config.toml
optimizer = "soap_variant"
beta1 = 0.95
max_seq_len = 512
Below are experts of layer 4 (counted from 0) of a mixture-of-experts language model. Rows are named router (the router's row for the expert), gate (a neuron's input weights, with its number), up (a neuron's input weights, with its number) and show model dimensions 0-127. Each number is 128 + 32 x the weight over its row's rms, rounded and kept within 0 to 255. Numbers have three digits each.
Before each expert's rows: a language model's description of what the expert responds to. This comes from a sample of Wikipedia text that the model never trained on.

# expert 18
It responds to: Month names before numbers. Month names and spaces or separators that come right before a day or year number, as in In January 2011, born June 3.
router:129097114099133127106100138149155150097106169110147180125153157114141066128121203070168159151140094165146169127118121076128169146164156094062145123156098077092109181128161175090093102150174134135137130151106113142140129176085092112071094111153155104145162199164076083126141091107087154092136065118127127109157174094154060169104067183095120145141164107137162125169076147121130153100113
gate2:116188107180190116097178118085149136090092133139102076147168158141143114150066108147086189144145144143086089111090094119124137118094172089197120083144160117152123159149063124141148119146143232181133079096076158132163117066138152177156141162097140140116088116124161121139110130136130190116113077153127103146108101161136147097129168052155155111126137134135157108165150139132083144082091
up2:104150107096174142145098148132179142069147142126146110117159155122188181184159142117116093144147141187129132085165149128131114077078142123165148077163122135116126196137104084112121091089148151172121109088116113123163086100118147117094150098080181161118162109118077094113122151058097120103178114102140089139159230141150080154064182128154113083132156149122104153184097124132159113063122
gate3:128192130137089086120135147139098167119189146160137112134115165152107141100156090141159130143129160136092102112119089125131087123156072114182128179120148147134137122139136176128137092124143165080106109130105134102124168127125090149141122166122154116103142175127150148090203192105090172108082138143066152176158093157129154106217132119061089199099133155113119143025176187077098103148134
up3:139068117138063170091123074101139126191135115100144131153120116097181127107121091143113124142090098161166074150113105130127133110133100199118123086106099158116114187102212093114070127152130151031145074146084127106102127126081165096153072107078164088124046203120167142145084129137092161111167131150136118163163158133106119140139106120096123154104169165124155136117147105095097130164140
gate4:120143120111100059107112111155103120122155152142123156134112145117112123105221112169125150156139145128133119164136167099142106113139161133145195147120122100161072148159124184109123135095087094113165131107091132183117174121136116107154110182130058143182171072091208163153088122135121098104167129153156146147146107144134129135094013142120164129164150095166203098128151082063091168129103
up4:102127170161130063148128154080139087056155107116117139108174153077118146132073121110121086128163110037165143184139126131108108142114074104123104112119141070109145049071132180158158140137035133133138131125117091140150088150132136144156143124126119089108047125119074131130141139146140121130126169123195155102126143187100109115100127138059121108110095140205122116167166125165170158154146
gate5:146158110144146101120142079083106101063088088146147104158163127127101118130148089150107178136162146108111131195136119125124114126131106132124155100104197075119120046139167126178106090133110149140120208149194154147099176105130043152151104141152089122148152104141153109102153166098136091172067112174173153101108148140139156096088203115090142115125090108096106056164093174122145105132169
up5:166073110140099101123089159118125138198121106178118155103115057121084094103159115128112128085148161147153120193154205172098119127129157176164133138137130155118145098108159137067161133118035091123101164134096156145146129065183140132124109131147135170144122078107179100117099157172187132157107191157116147094167154155113168090178135057130139080125141123121109117083074122097120125165152
gate6:119111157103197082129148072120112086138123149108224143126156155137123150124176128114130033160131178120095081103175124119155120098150068111150088136080108121140157149115181144161072085142136174068107100108159152159153053157109115146138176145126141140132122150100127062098186098148117097081143111098129115124142113121123084097132136147118173139144139161151174111138171179149128052161166
up6:139115125199127119120146114105153098152128089142148123116077094150093085116121127139140113134129097144098158107194093145206138152171141165095141115139125158125135173117181144162102160182098095072122075126173156105179110103137078163103131109122152097136163150199056161188129152125099116150163120225122102127113128098162142070128143151125042106083109142128121102186097110152169079115143
gate7:096156147198074161145106194186143092180092130157111139103100112105117126114109176154104128108069080096136112186120063135146126136111102141098113113091137096121133130143073144091116130074112152135178123117118098129138167151146126151157064123143121173158074107146074159152061138211109162133087143112211114095096112125112125116099123152084108101117143130111103124150106124142157229129076
up7:108120146107123105114130058157109156111128149143065161146090091128133140082123050162133089166194141144123130107168169165122096163167170130088082140106160112129146173149120147129136139169053082112129085110132196100157168051114103099141086089089109086177176101166179117191107128160074120132136143142137134105149073159165171143132124084150128130145156108139130101120171056152155161112126
gate8:165087105175093111109115134123075178130089060170104148090098178167117127055134174128109081173120102124120146076112114154225161115122159071055114106086169132117114171135139124084144155120132097095130138158164175107167090109108125122150145153120166134134094088105116203161140117192090151123136177137156165160113101106106132122157135136052134104128151131184156176135146140159164133143106
up8:132147123142115098089138141148118074171131114098134139163040194118101124086119135116093148121095112135167116087117095149115097139108075115139076171131132158025116139118115132147067104161119144124173107099088146109153200150186127113118100086105167155093109174121110169153230155196108152124143078177161129128156130114112090129084175098163139131066156151113136144142110179124103108127143
gate9:179152111151107081093101164175129172070159114213120150123173118161111132115168132208157174100122152104136143161199143140134153159171120087121141124097132141136177150154173144114117111087124079138138160122139138069150107164099140144127177192089136150113124093091135159166125145137139127094173148142179063134199086141152114113108139158068121128155120091143116046150069098129140176154126
up9:119078113137116083091087123163139136076143113122144147173123174103116103104166146138138157165057110128154153098156103148133126162178068072117172094118127124092157137174146153113105107140185067215164166141088141098081127157114129086077224157110153146061135167181093160133126140143095165127119128152159088107201115133100081139115111146095137153150139094135066133168096159136131136126133
gate10:123137188209111103174164144108073077114085186151130127091081109107108100143129133119107144167140094129081101115174112138108155084109101167167176169116167123167150155139130168143114119089129083102124124114069144168145162127189109161168097194099086126151142118097105142211108135129089125159188098113112179164108066182145160110176107109147082141116144161112071110119096108125096114158152
up10:154098160129131113139151163159120105186162125106073111135061120149096142149149091200126153134097153117099096119099127169164134135110105128170107087125191137108135126148149162127162153163163163151067108143116112091114131130142174156117087131153134157118141097129168113111081163133223158195063175161091161154048124102120132126109158094180124117122069174110112128110085131101102200115058
gate11:167111055094137161142150120161080115149141138149102033095155108140129095112158110149103079108107106130053096126094114143121101124145112097124162134120128141147171130087092036144108085088149121086071136103119130103072126118071151163167144165176103161175133146136189138134148150100080120158089147184070142204159106109126139115153164102149138146141098142190092120128124130079159090171114
up11:116128120171134111159126168125143117216090147085090103114222170086179089156118141101191111109105088195166116164163081145187131124142156144146113066130079132125082110132080160125113167113139200158108154104117091173088149148110106153101156113139142171182127110156057125130135089094121147163126159121118142109149131094150133139174154097108169158173130123093159126092109101136127160132054
gate12:118124143168165075117142139163064142132105109150095124143080155094101092093129118169111132076112142160108107202135179130167077163115149165086153132107135184140172113103107137127099038130104155132082106074091144138146178153140131168130094143108086116133070118055112093166146170143100070183109150121156122150116106147108114139088116099074160158155084188106119122173110143120054137175102
up12:137151139135124157119151126084126164169138090169175112100078156166140137159148149105154139131119162090057131087142097133114120103146077097135139186150100104078131131058108104140165132121121158127144104152156115123131047096106137104196171064088098121096134132168157160161147167143190079114110157143142153150105138117108211115211183125149151154086102106197168074149170141144096134117101
gate13:152118137159099099135119165100122126082179125140138083158163153129088132128148101151113166042102173119099090144144113123162074161098080128142200102147091144137133136081091144173097106101072174140134142126133098141126118090069176156106179089097137143128105145074102152087147109162097133112121168188120124131131111168127160092120097105066203132116109125189153112206160131100074185096088
up13:129159154133106155154147113159122123155173090126154093098097110094162140149144032185132136076099156100084128092104123132133121100122152108176060125032173140061120139115101085139109144103090156079095165081134160112132102098170195152129151105082113157099064099111111136137152141106137160104111205137159136138111142155127178132160144111201146085133132114036108127128128139144157106142126
gate14:141120115113106099091161098092105136071163092125163114033108180178118149088175117151105094149109152165051087114188178142092089155176122138107127142123134140140151167089122101135108077117126114111142224134142104074070103103078080142181118159091113092121147149109155144107170131121072131131100128152087138181116138132131172164153150068142073120142134127140124101141155156125194140101098
up14:146129111185157114090115110089152091135135144110078158099193159137155068131107181119114157152142087179089142164131069144127118167092141124132151120126060109163146165126128161046082096170146132143126081140115118112089165032169136136130104139181145100140181122167056160133114130145138180129114111153136054104110128133109122148109114129097101151079140161180102136198103137103100187116101
gate15:122182120183139169098163146082129127113148114118127127127144160159135140125102143145111161138184159085079155123124141095160167191143123123187151136115151098180157099110154141135154035102141141109129104128121126090107092094134148157131126116139189079129164121068095126043118186080071130111156104079093139168171091113128126060109124178105124093107032125138113102111127113142188084168128
up15:130139141111154189101178161076140074157166143119169137133173095150137150065150112146115127088127113116107136148150176110135134113183167125187112097093148103100137119091123116090106063116200104108123081139104155130180140087119127138123219192102175154154084175069069143097174112111149080110172140150082188127163123099113154120142152145149156110130087116061098127142093107120139126163172
gate16:119130112098120110148115172119137090101070112122149144197093116161166119169118139095106071168089166146164139129131092079060100156096127131136182110108107102160127140172140108181152125085159153149107128109106128107137122106146188108112140060176147101076149149151068170149115121148082098157121090098129137133141117059108107128091107108096098155041117160095154128218172166118083152146190
up16:126100139162077111137099148120124181126207132129129155121141126148069122071121154104118185114138140115128140075192118152159149127172093090108065077116092114119108114106095155119081216168052099117097107147135199179149148139077099121123141163107158101136155090151159182176092134131159109133122152163124131123191099221140150145160152096132099103113144096120105174111163089100101122140105
gate17:097152149196118073119147131158107112151104062163129172116197104161113156116081140101100143181118184141174115162092105138185116161104108105151149063040140110193126129138123164110131141094164127144130107121134185170123135146144098113167157136139159146135120080096059169095101137116123183106128135166164126127113087128094124171074137093090152104129172140143104156094179121169110194113066
up17:081162148069145089097138115095111111102129146126089129168178202163126132143138083133176107175141122060108138107133177057117149111148116098145131149137191153085121100103073090143108089119156118069132104131142108139143084129094161143135072195134083124117107119131152134104141147124033111123133112127099151140094140187102137155117095157153099164153205127153113135145149161113163021105120
gate18:155178139172124043122095152248089137110133116184125138105110097139096133126102127149065134121176179121136145117116179130119150151142177167121138109103130163115108126129164135132141132095089051107083132130117137086123144124150066116144096118158099122134200095098142148130122111151186130105089150205176109148075127169137127149130121132128081115096119167164129146190144099145157215136096
up18:117122123111155161120106123101127119160119112163152087102079127086084111070183129168142096098119140123083084130201094143189077174168101153211155112094168166078121145102125145087148144103131106134141145178137164119162144077122128190139149161103120089040118122085096114184151207163130130163126081135098160114142113114086136064160115103176127123114116124134119124128130143087115081196127
gate19:138072112109145075173120174131140139094110145181144102119104168096130104129124154142165128052135141136139122134126132122102090149119064095135140110147163152074113086100088132118117081119170148091094147107088046107152040225120145144124142121201149153136120144180175145185104153145142175135113128130100142146094208136146070149123159106174126168160125155073152147165101164099154139124121
up19:118115139149056053133106120188127221126181102122132161090130131116139165140173126175133085098070108151156088083135123146133138156114109130105150093138118134147128166127153163116147132120114153153136167107124070114133162084107101108143099082143102099120129154102128121185156109211142120111130142130159100149129121060088076175131049111068143133193148154192159166077142145120174161146082
gate20:113111144093152139125157199137092140151147090132132156162130144146173116101073183116116115153087147054123125068100148146177149148148132145114121118079131138114113138099187119192123064138122160114089156147142099120125068151098102199133159056128143153133151145131093091085190089083194141101086123149144203123162151101149105179126175188085125142122136085142109105165160171173109106133111
up20:113135132134131131163155187098104118139115091154137143181078187141149135121125125091103086160151141069099151128155167126154151079187152095156112139071141147110117118119167079139152090125150122066089108170140155154119090103105148145142191069077167166125167142076156064106180105102109093098116117177121213147146185075156160128142138208140141095146100110126119092172168097143141101136162
gate21:113112135147170140125154166117125072147115113139126115084145138161097077119109174119087162136133158094157122178143139131106095157101129216104125130070114135108156088130145101104137076127137174121088149145122184161117191147141167184128153123183104115153081143152099100096130111140197118132049114158155125111083092125120137092128195096114107148112054108093065132226091150150139143145188
up21:181134042106186146162116120137132136143102095119136114079141121106090063073113129059143121109100124123131134147140112146100144136181192169082147099140083084133126130167209174145159101137176121148128159147156106117144150164154110084116232191138083121151136148149101087099124084126147126113140098099168103109131122105147082111100152155053152117149101100102108116118062163129101102132178
gate22:139117091129097153128127183112128170149071148173078142108109106119095090088111112101152111119129100155066116123118096154177165075165229122096129153120088098143135170139089131119158136113169152095122189101118117128112157182115125138124112187090146137169134119142158131176115112057097159138141095138185150166128064138150137111128052169140178162166154106122078112097099103056099175123083
up22:186126135154113114143114174159152074100164096098102177148060181126070117143155146129113119137113101120162095137101158179137099159115141206105102094147126169141122144103149105099095136142114115190163126137157099102129140180150135158125169107116165182159053121161081143145132157163196149123122187122191082113137164096125089063101105125090168108069106094116069142139126146150093193131105
gate23:186143144148113138155093117187089122150160114151201163085050133129120118125208144097123054093066125166092102100148140142123127144063159122107104102104118163143184167120112095098071110123107083063173116116127097081058094126171118157117052171145099141134138107151133129124128118135133090097158191118164061155113131121151154140115106102164098138174131097130084121154110113137093146162139
up23:105120152122107128124113126135141101149175116121124114116161126101112141075054115168117107047087120117135100134101135081185127124153052107174127113100160137114136127118126111153089178070183108126120180136105123169073119166152115142134098116115152057078134135114144171106054181106050139142068111104064109142120103134066138114112144107141115095059149200150091107152132158171140083138102
gate24:164162129153143093177135126150189131155157118112125129129132168175120113158164125171103162142160187122091083088112130130128142210186154142112128106147111168101140145177156068145184162115128093097060076103066117121061122076151130118157159152128118119214104175198157123124096117154102094130091126127114079125050147074124122079145135114124095114134153149149143152142165104172094091122156
up24:142115117123096093171080115150112179103150111096200112135174163093108093159145080183152110149173172133150129103118119129110132116114132061095169098104124178121158172138147131103106147156168045081167149153112122096112095201087149109096159087150178106142175126165143074138149157066078095143127142164107131116138090125096105124167119169128098128161132146140153139135153109078058040131096
gate25:153168136110112186174144126188077155126100115166114121116128149114109097130140133108144193100086149194105127136072123157095115154139149129134114207182104116136125116175099134146156131117158136128117164129119110173124106173144121114128103153155150136161146143084084107129171140090169095115086111134113216144070201142155193189080132108122210178128118087144080108160122141076119199114127
up25:159163072117108104184122168097152165167141133114178120175086103152149124113095106074149065131099193107118154155140131110145142104158156129106150108077102111157121074109161133146133130155143147093137173179149081139149096151126103100133173142082142154115132148166135101106121094088170069128177177073197178138145133124154068080122059219179078143135127112107106141127099175150098128147142
gate26:111113066143119086164120214101067143086169131119186149050136128154152104039151131128130104139085089152143122157127155117183116098124094130152134100110142169147094082144132099158097119147121131082142147134111126184177100131102071132137080149140171141164100148068157135143136126086105173165121096118116187170153044138102149108114130080113108104167199162095118139161148112158146174135115
up26:144163124143103089129145140081117056145124085138076133183128048131145175131117123145117134142092143149089085159111077166143111186178068161094138129125107081160144152130091122124181157126092099121129139088156115087105212061175072116141075122149116141151155122145120181096109153134165081167081135150101141138123119122144143154062167069108048168153089164153108132129117132122095118110105
gate27:125176130150152127143143225208114147157084138170153057144144093157120112100106162112097135104136142108119130181112066124091150179178155188146172195126143140110121059129131142162160124090179067091126132125110158151187116166151157113178132196162109129127063126121150128116084157075114126123102088163116156138122183099124159141133151167129186118153130113090100142089109135096141148116099
up27:054154098143160158100168085109101088146157100100127113137150116081117165172104121148154105093185150136130140098155201110146111144102149106085093069118120130135150189165087091138124153124122084184097130086160167139130155134137077162105155102061095115163193156161157129120164096091091087113170129086147106115128101128161100166138131092202083058148127125126138078159142112133172106154194